From a checkpoint of a small mixture-of-experts model trained on Wikipedia.
Size: 9 layers, width 128, vocabulary 2048, 45.9M parameters.
Experts: 128 experts in each of 9 layers, 96 SwiGLU neurons an expert, 3 picks a token, a softmax router.
Training: a variant of Muon for the experts, 761M tokens.
Below are experts of layer 3 (counted from 0) of a mixture-of-experts language model. Rows are named gate (a neuron's input weights, with its number), up (a neuron's input weights, with its number) and show model dimensions 0-127. Each number is 50 + 10 x the weight over its row's rms, rounded and kept within 0 to 99.
Before each expert's rows: a language model's description of what the expert responds to. This comes from a sample of Wikipedia text that the model never trained on.

# expert 53
What it handles: Asian and Hispanic name vowels. Vowels and syllables inside Arabic, Indian, Mexican and African names, after pieces like Ma, Sa, as in Damascus, Guadalajara, Coahuila.
gate0:54 63 40 67 54 51 46 49 77 33 46 73 50 56 62 45 53 50 38 51 55 71 51 66 38 50 56 34 47 46 33 55 42 41 39 53 60 59 71 47 52 57 55 40 37 48 52 60 60 66 47 57 39 55 60 58 59 45 33 59 38 39 28 45 71 44 60 59 54 51 45 40 65 49 47 51 59 70 55 58 47 47 66 46 39 51 51 50 55 34 51 57 59 59 63 47 55 26 53 57 59 44 51 53 62 55 60 45 52 39 48 61 56 74 46 52 51 52 65 61 56 52 56 36 45 58 55 50
up0:61 58 62 46 50 42 47 43 54 46 57 58 53 62 55 43 57 48 51 47 38 51 52 56 70 43 46 56 52 22 35 69 43 39 35 54 72 53 57 48 54 44 62 43 25 61 50 50 61 65 51 61 24 43 53 68 59 50 43 46 60 43 26 47 60 38 38 54 45 47 40 55 64 45 51 41 60 73 29 55 55 69 55 51 53 52 46 59 37 48 56 60 54 45 50 43 34 50 37 61 53 43 41 53 39 53 61 54 53 30 47 45 50 40 48 48 44 46 57 41 51 45 52 22 44 54 55 40
gate1:54 52 35 68 56 55 49 40 43 49 67 55 46 53 50 62 37 55 45 47 40 40 64 58 45 53 52 48 56 57 39 37 55 60 35 45 47 50 63 49 39 63 36 61 55 45 39 51 37 43 41 42 34 47 44 53 51 50 58 47 73 54 42 41 39 54 53 21 48 40 47 58 30 38 59 62 53 57 54 55 57 65 55 31 44 51 53 57 50 34 54 57 31 48 51 36 51 32 70 56 59 59 66 50 56 60 54 48 66 52 67 61 45 55 40 41 47 37 51 37 58 33 41 65 42 47 51 74
up1:36 35 36 44 28 66 45 48 61 50 35 48 34 63 44 42 54 51 60 49 57 66 39 54 47 56 36 67 44 51 66 40 57 55 45 33 58 45 46 50 42 48 56 59 63 66 41 60 68 46 49 59 44 39 53 39 37 38 59 45 53 65 44 33 43 51 50 50 51 47 69 52 57 56 42 66 52 53 58 53 55 36 46 57 50 49 58 54 44 48 50 19 54 43 52 53 60 52 62 51 73 60 50 58 44 57 44 57 47 57 55 58 58 55 40 31 58 53 38 59 67 63 60 35 72 56 65 48
gate2:37 46 59 66 52 37 67 39 58 76 38 51 39 48 61 54 49 54 50 69 40 55 59 46 38 42 46 55 41 49 41 55 51 57 48 27 40 59 59 39 21 52 32 59 52 66 41 65 58 36 49 38 52 54 56 51 45 51 41 54 43 46 55 36 52 65 51 53 60 58 63 60 52 56 37 61 62 64 53 64 45 54 42 44 44 36 47 43 39 51 44 49 55 41 23 55 60 51 33 47 31 35 58 51 58 43 53 63 53 31 42 55 55 32 44 64 39 47 49 53 41 43 43 50 43 58 55 48
up2:39 41 69 51 53 56 53 35 69 64 48 56 48 29 61 40 34 48 54 58 55 43 52 48 41 53 58 60 46 72 55 52 46 57 61 44 46 47 58 57 44 36 46 42 47 66 43 51 46 53 46 46 40 49 46 49 61 52 67 67 62 56 38 46 70 85 51 44 76 57 42 58 47 49 68 45 52 52 55 68 47 53 39 50 32 52 48 45 49 46 44 50 64 60 33 45 51 39 73 46 47 33 46 46 55 52 36 48 54 51 53 68 53 46 55 38 34 44 41 44 59 43 61 60 47 30 54 54
gate3:61 50 49 49 58 37 45 30 53 53 47 52 64 45 29 17 49 55 68 56 38 65 63 52 32 56 47 59 42 37 47 59 53 45 50 60 44 54 46 52 59 56 40 63 51 50 39 38 54 57 57 35 48 55 48 54 60 58 64 39 51 47 57 45 53 55 59 40 49 70 53 40 49 62 52 58 65 57 50 40 67 64 50 53 61 54 58 37 41 59 62 34 62 57 55 57 48 31 53 26 62 36 46 60 38 55 58 57 47 67 69 50 64 47 52 61 52 48 58 51 34 56 65 49 46 41 65 61
up3:35 48 54 58 48 41 55 42 51 44 49 47 49 52 40 50 40 78 52 52 60 47 48 45 42 48 44 44 30 61 34 48 39 39 50 49 51 65 49 35 66 47 58 47 54 42 64 32 48 53 71 39 54 60 49 64 43 58 70 58 46 39 46 54 29 56 49 44 42 42 46 32 44 37 37 47 43 35 53 35 49 69 30 67 49 51 42 67 48 43 51 53 33 62 52 33 52 50 40 56 58 42 49 40 45 31 46 39 68 56 40 62 47 56 43 37 59 42 67 36 45 58 43 40 39 53 53 44
gate4:35 34 51 70 42 69 49 67 39 47 51 54 43 60 48 48 51 32 50 57 44 54 53 46 50 45 56 45 25 39 35 55 70 46 48 46 62 50 59 63 38 53 49 43 33 63 55 67 44 50 60 56 39 47 45 57 57 53 49 46 49 45 71 45 61 51 69 41 42 56 56 57 54 36 61 52 40 54 73 51 65 64 44 47 46 55 45 37 56 32 56 49 60 33 34 41 58 59 46 30 60 57 59 54 46 48 52 38 55 37 45 53 42 48 50 59 40 52 41 77 60 38 47 43 57 33 40 58
up4:74 53 62 59 39 52 57 45 58 32 46 64 53 40 62 56 57 60 54 47 35 42 45 54 39 56 62 41 52 54 53 54 58 34 44 58 29 67 48 52 55 56 31 38 31 40 43 45 57 51 44 50 63 53 42 55 34 27 57 69 50 57 33 54 64 42 38 42 46 64 51 43 50 63 76 51 63 52 48 65 43 43 58 50 38 50 46 49 57 47 39 55 48 65 59 63 43 58 37 51 46 59 46 48 59 56 54 61 48 58 43 42 54 47 51 42 63 57 49 49 34 64 34 38 51 75 48 39
gate5:60 37 40 48 45 55 49 45 54 52 62 28 68 44 55 56 41 52 57 53 43 32 52 49 45 52 30 52 47 48 36 48 53 54 50 31 42 62 53 43 45 42 42 50 59 39 41 50 38 53 70 44 37 55 39 51 60 49 39 41 21 51 64 42 51 61 57 65 40 51 44 26 54 53 55 48 51 68 76 38 33 57 67 61 50 39 47 54 44 61 54 52 69 54 45 45 55 35 41 46 61 39 62 61 69 44 36 38 47 55 39 43 58 54 61 64 67 57 61 46 54 42 58 51 54 48 61 57
up5:57 31 41 44 50 57 51 64 51 40 53 40 50 43 34 53 73 42 63 39 60 38 58 44 50 59 59 35 53 53 70 29 38 64 65 58 63 44 70 39 47 47 60 47 59 34 43 39 56 58 47 40 42 58 41 56 50 46 49 44 26 52 52 36 35 72 45 62 54 43 54 46 52 66 66 53 30 46 43 55 55 64 38 51 51 48 44 52 43 65 58 62 65 51 47 44 36 50 50 50 51 49 49 49 47 59 41 58 65 64 45 42 43 50 67 53 57 52 39 49 68 37 37 42 57 31 44 51
gate6:44 43 30 53 50 51 55 50 52 47 65 48 65 54 61 44 63 59 40 43 46 50 64 47 38 54 69 50 52 68 39 63 26 42 51 52 39 62 63 49 37 51 50 68 42 37 52 39 31 45 56 47 35 49 68 49 43 45 52 50 68 52 27 47 46 38 65 48 55 58 59 69 52 59 35 49 63 60 41 49 35 58 40 48 33 52 68 32 37 45 66 53 65 56 41 54 37 60 43 43 43 54 52 43 48 62 43 38 41 56 45 38 49 48 62 44 37 37 46 57 53 50 43 34 53 40 39 60
up6:34 50 48 52 51 59 42 40 60 60 58 54 54 62 31 42 33 52 30 48 50 69 44 41 75 61 51 43 57 52 58 39 57 60 36 33 54 51 55 65 35 56 53 40 46 42 62 54 38 29 69 43 37 64 47 39 45 45 47 59 63 36 41 63 39 59 56 43 36 68 52 70 47 47 49 55 63 67 61 58 53 34 42 49 50 56 51 42 49 35 66 51 57 57 47 48 52 48 44 50 42 59 74 74 49 55 44 58 50 49 45 47 38 52 46 50 33 59 62 54 47 47 51 35 44 53 50 43
gate7:40 60 57 60 56 33 47 60 47 49 56 39 54 48 56 53 58 49 60 45 33 39 63 45 64 61 36 54 36 54 32 47 51 47 66 56 46 53 38 48 45 41 62 56 37 30 65 48 37 55 54 45 57 36 47 57 46 51 44 43 58 38 51 39 49 42 63 46 74 49 62 53 54 42 55 66 46 31 49 49 48 58 40 46 57 23 54 55 50 65 51 24 57 49 73 33 48 42 44 56 65 52 54 39 70 41 45 47 42 47 53 68 47 56 37 31 42 57 48 51 53 55 51 40 53 40 69 33
up7:49 38 51 56 45 51 52 56 52 70 48 49 67 62 54 37 45 52 49 67 60 64 44 59 39 42 56 50 62 49 71 52 63 59 49 61 50 60 65 44 47 40 58 48 51 61 51 40 47 49 38 58 46 56 57 57 53 38 52 58 30 47 49 55 50 53 34 44 36 61 54 54 37 51 56 37 49 72 65 68 37 39 61 41 74 56 80 58 47 45 37 55 42 49 44 66 45 38 57 50 37 32 34 65 35 53 46 60 68 50 62 61 54 41 49 61 59 47 55 42 52 50 49 56 61 66 39 57
gate8:55 47 59 41 40 49 49 47 57 35 51 36 35 38 57 29 49 57 44 56 51 53 47 41 58 43 65 42 43 71 44 32 34 65 71 63 42 60 46 38 52 53 60 52 47 50 45 33 54 62 71 46 35 58 52 65 50 61 59 50 48 33 51 66 42 50 54 39 58 49 47 46 41 34 45 54 51 49 63 48 41 49 44 49 50 67 55 41 41 35 60 50 36 68 52 57 58 32 30 62 44 39 36 45 60 45 64 41 47 32 60 46 37 46 34 45 40 49 45 32 45 37 40 53 59 45 43 41
up8:60 51 37 42 60 41 52 39 65 49 40 40 55 39 60 57 49 40 29 54 58 61 44 66 51 43 60 43 51 64 69 53 67 33 53 42 55 52 63 46 48 32 46 53 45 33 51 53 45 45 55 46 54 53 51 47 46 38 52 49 58 27 54 43 53 66 49 48 45 63 49 52 41 59 51 55 44 64 56 41 66 54 48 33 62 65 50 46 51 50 52 55 59 53 53 44 23 37 51 46 58 77 46 52 49 73 29 52 37 48 42 38 41 74 57 56 45 64 51 55 52 50 59 49 33 48 48 71
gate9:47 55 31 47 53 67 51 54 43 49 56 51 49 47 55 40 28 56 47 65 43 60 54 58 48 68 50 38 55 36 35 58 48 44 63 29 24 67 62 56 31 56 60 33 41 64 38 74 44 37 45 47 54 45 55 60 47 47 36 54 41 67 51 40 48 43 69 51 67 47 44 45 44 39 53 47 42 47 59 51 53 54 49 56 47 57 66 36 43 43 57 43 61 53 61 35 51 52 55 52 42 45 50 54 58 47 57 44 35 60 57 51 61 41 47 43 40 39 69 58 20 47 57 34 40 54 53 50
up9:41 57 34 52 35 52 42 62 64 47 50 50 50 29 43 47 41 56 41 68 36 45 48 50 53 58 50 51 46 63 61 23 48 36 58 37 42 47 43 50 64 48 48 48 42 49 45 49 65 46 57 48 60 64 36 53 40 63 41 56 52 44 61 46 65 46 56 66 34 42 43 59 40 56 52 40 37 60 51 50 51 57 52 36 49 54 48 43 38 58 41 45 30 38 43 52 67 31 29 34 55 56 41 39 35 36 55 63 44 55 73 48 51 58 45 66 43 48 40 65 58 42 38 61 42 48 68 39
gate10:38 43 75 30 62 59 51 48 65 49 57 49 35 53 71 74 51 43 53 61 51 62 45 53 70 48 59 45 54 60 53 47 46 58 48 48 60 54 48 54 55 59 59 40 52 33 55 57 50 50 35 63 64 38 56 66 42 54 55 63 41 46 55 46 28 52 30 54 58 51 44 40 51 55 62 52 33 52 40 38 53 27 42 52 45 45 66 70 43 41 51 46 45 46 56 51 47 37 49 64 64 47 51 48 44 51 57 44 38 48 68 51 60 57 52 37 47 42 32 47 63 68 38 49 51 37 58 33
up10:41 63 53 50 48 35 53 57 47 41 29 47 59 40 59 40 55 48 52 52 57 49 43 46 68 50 41 29 47 44 44 69 46 47 54 54 43 50 65 57 32 52 54 68 60 58 63 68 48 43 73 66 51 52 49 49 47 49 60 49 49 44 34 42 44 53 53 37 29 54 58 49 49 27 43 58 46 50 57 47 68 59 49 52 45 44 46 46 64 60 50 51 41 65 60 59 46 63 35 50 36 60 62 35 66 42 57 41 39 58 53 30 43 55 45 64 40 71 65 35 35 60 46 46 49 67 50 59
gate11:53 41 55 44 53 58 46 54 64 42 46 42 51 46 68 51 58 62 49 52 51 59 29 44 61 52 57 54 59 59 29 48 54 47 34 45 61 42 32 56 41 56 44 50 44 59 62 32 59 57 51 41 44 61 59 38 37 49 47 37 55 50 32 51 50 46 54 46 56 54 59 39 41 59 57 50 53 41 32 40 64 54 49 45 59 67 51 31 38 31 64 52 44 44 60 29 50 50 55 29 35 36 57 45 21 35 55 56 42 58 77 50 62 50 49 47 62 30 47 51 37 38 59 58 49 50 49 47
up11:46 48 53 42 53 39 43 50 48 66 48 42 45 47 45 57 41 51 59 42 31 46 58 58 63 61 37 47 45 48 55 53 57 58 48 63 42 36 61 48 57 57 57 32 37 41 47 55 42 47 35 47 59 61 37 39 52 53 61 54 43 61 81 45 71 34 53 54 68 42 40 40 40 33 47 55 52 39 69 44 67 52 38 43 43 46 53 67 69 41 45 55 65 43 56 49 39 51 57 57 55 57 56 59 56 53 37 57 54 40 32 53 55 63 38 49 44 74 67 53 37 52 54 68 54 29 61 47
gate12:40 70 47 63 61 55 50 53 55 54 49 63 58 46 47 57 54 75 51 58 61 64 58 43 51 47 39 53 62 37 36 69 60 45 53 33 46 43 50 54 51 47 60 55 44 51 64 50 48 59 42 33 38 30 49 56 35 52 33 57 46 53 61 59 40 54 46 56 47 64 62 40 53 72 51 41 38 56 53 48 42 61 46 63 52 68 44 42 56 58 57 48 34 29 53 61 42 54 55 55 55 50 49 38 49 59 54 59 39 64 75 58 61 51 62 35 39 30 54 56 35 55 66 71 56 48 62 50
up12:59 49 50 48 51 54 47 37 65 33 46 33 61 45 58 53 42 43 58 50 62 45 69 55 57 50 50 51 70 45 42 55 54 56 60 56 55 50 50 45 44 33 52 56 31 42 51 35 58 56 32 44 43 51 62 52 37 46 34 46 44 51 56 44 66 41 54 38 61 62 39 53 48 54 47 52 50 51 60 45 41 50 50 66 51 70 48 56 68 50 67 42 55 49 46 59 55 68 80 53 52 49 36 65 53 39 51 51 29 47 71 31 50 41 49 62 40 55 54 46 67 56 73 58 63 53 72 59